Experts of a small language model: vocabulary 8192, 6 picks a token.
Below are experts of layer 8 (counted from 0) of a mixture-of-experts language model. Rows are named router (the router's row for the expert) and show model dimensions 192-255. Each number is 128 + 24 x the weight over its row's rms, rounded and kept within 0 to 255. Numbers have three digits each.
After each expert's rows: "comes after" lists some tokens at least twice as common just before its tokens as in all text; "comes before" lists some tokens at least twice as common just after its tokens as in all text. This comes from a sample of Wikipedia text that the model never trained on. Tokens count by the router's weight.

# expert 8
router:120146149118134136143158133126085125145136134155141115185142117157156156081177139136121143082152117105109124135154150162135114192115100061133127091137094124131094138122120142133136123164119131
comes after: "2", "1", "–", "8", " in", "86"
comes before: " |", "\n", ".", "–", ")", ","

# expert 5
router:132120098092114101135133153112097113129125124103153132095157139134154113154118147115150157107096157096132135151110122134061107149169116122121154127135115145146114151142153109110151171138132151
comes after: " | ", ".", "0", "3", "–", "; "
comes before: " | ", "0", " |", ".", "3", "; "

# expert 3
router:129166118167133127154106135099103134135132141113130154095149147115073151160079164104104136085126156113152108101111158113105113152148084113137085154131084158111104130123134066109149152100113150
comes after: " | ", " ", ", ", "1", " (", " in "
comes before: "1", "2", "0", "3", "4", "6"

# expert 18
router:152144087142137133117121166140141145157111147133157145151127119103156153158107132149162126069092133111118127114121125128131096175089087094134135144126131124115147136133086094113100125153090137
comes after: " | ", "\n", "| ", " |", "1", "0"
comes before: "1", "2", " | ", "0", "| ", "\n"

# expert 36
router:118123132136130126136122176153163149128124158166130137167133092160119140168153120112186134109089113141076157121132149130144091122108105117095163176111115088154112137143085128115086109124124128
comes after: "\n", " |", " |  |", "| ", ")", " |  |  |"
comes before: "\n", "| ", "|", "\n\n", " The", "-"

# expert 12
router:107093133146133121136142136124141108195131136116151128163139116155141115121113160073149155075110160121152146101127137152109127157142116108120121119156181128131140142129137145104141154150129140
comes after: " | ", "2", "1", "| ", " |", "–"
comes before: " | ", " |", "\n", "| ", ", ", "–"

# expert 25
router:176122125139150115082149098087149117090155113119112111114148135109168170096150148157160171157136127164113191120140139101123129133142127151172101106120065139161147118140177121159165091122148148
comes after: "\n\n", ".", "==", ")", "===", " ="
comes before: "\n\n", "\n", "==", "The", "===", "="

# expert 19
router:100174133142147142140147135120146159114121124142132139138127152094066153128111135109113094129134163110134143121126124131126098168132116089094107153143113118121141121126105089112119119114140149
comes after: "1", " ", ", ", " in ", "2", " ("
comes before: "2", "1", ", ", "8", "–", "7"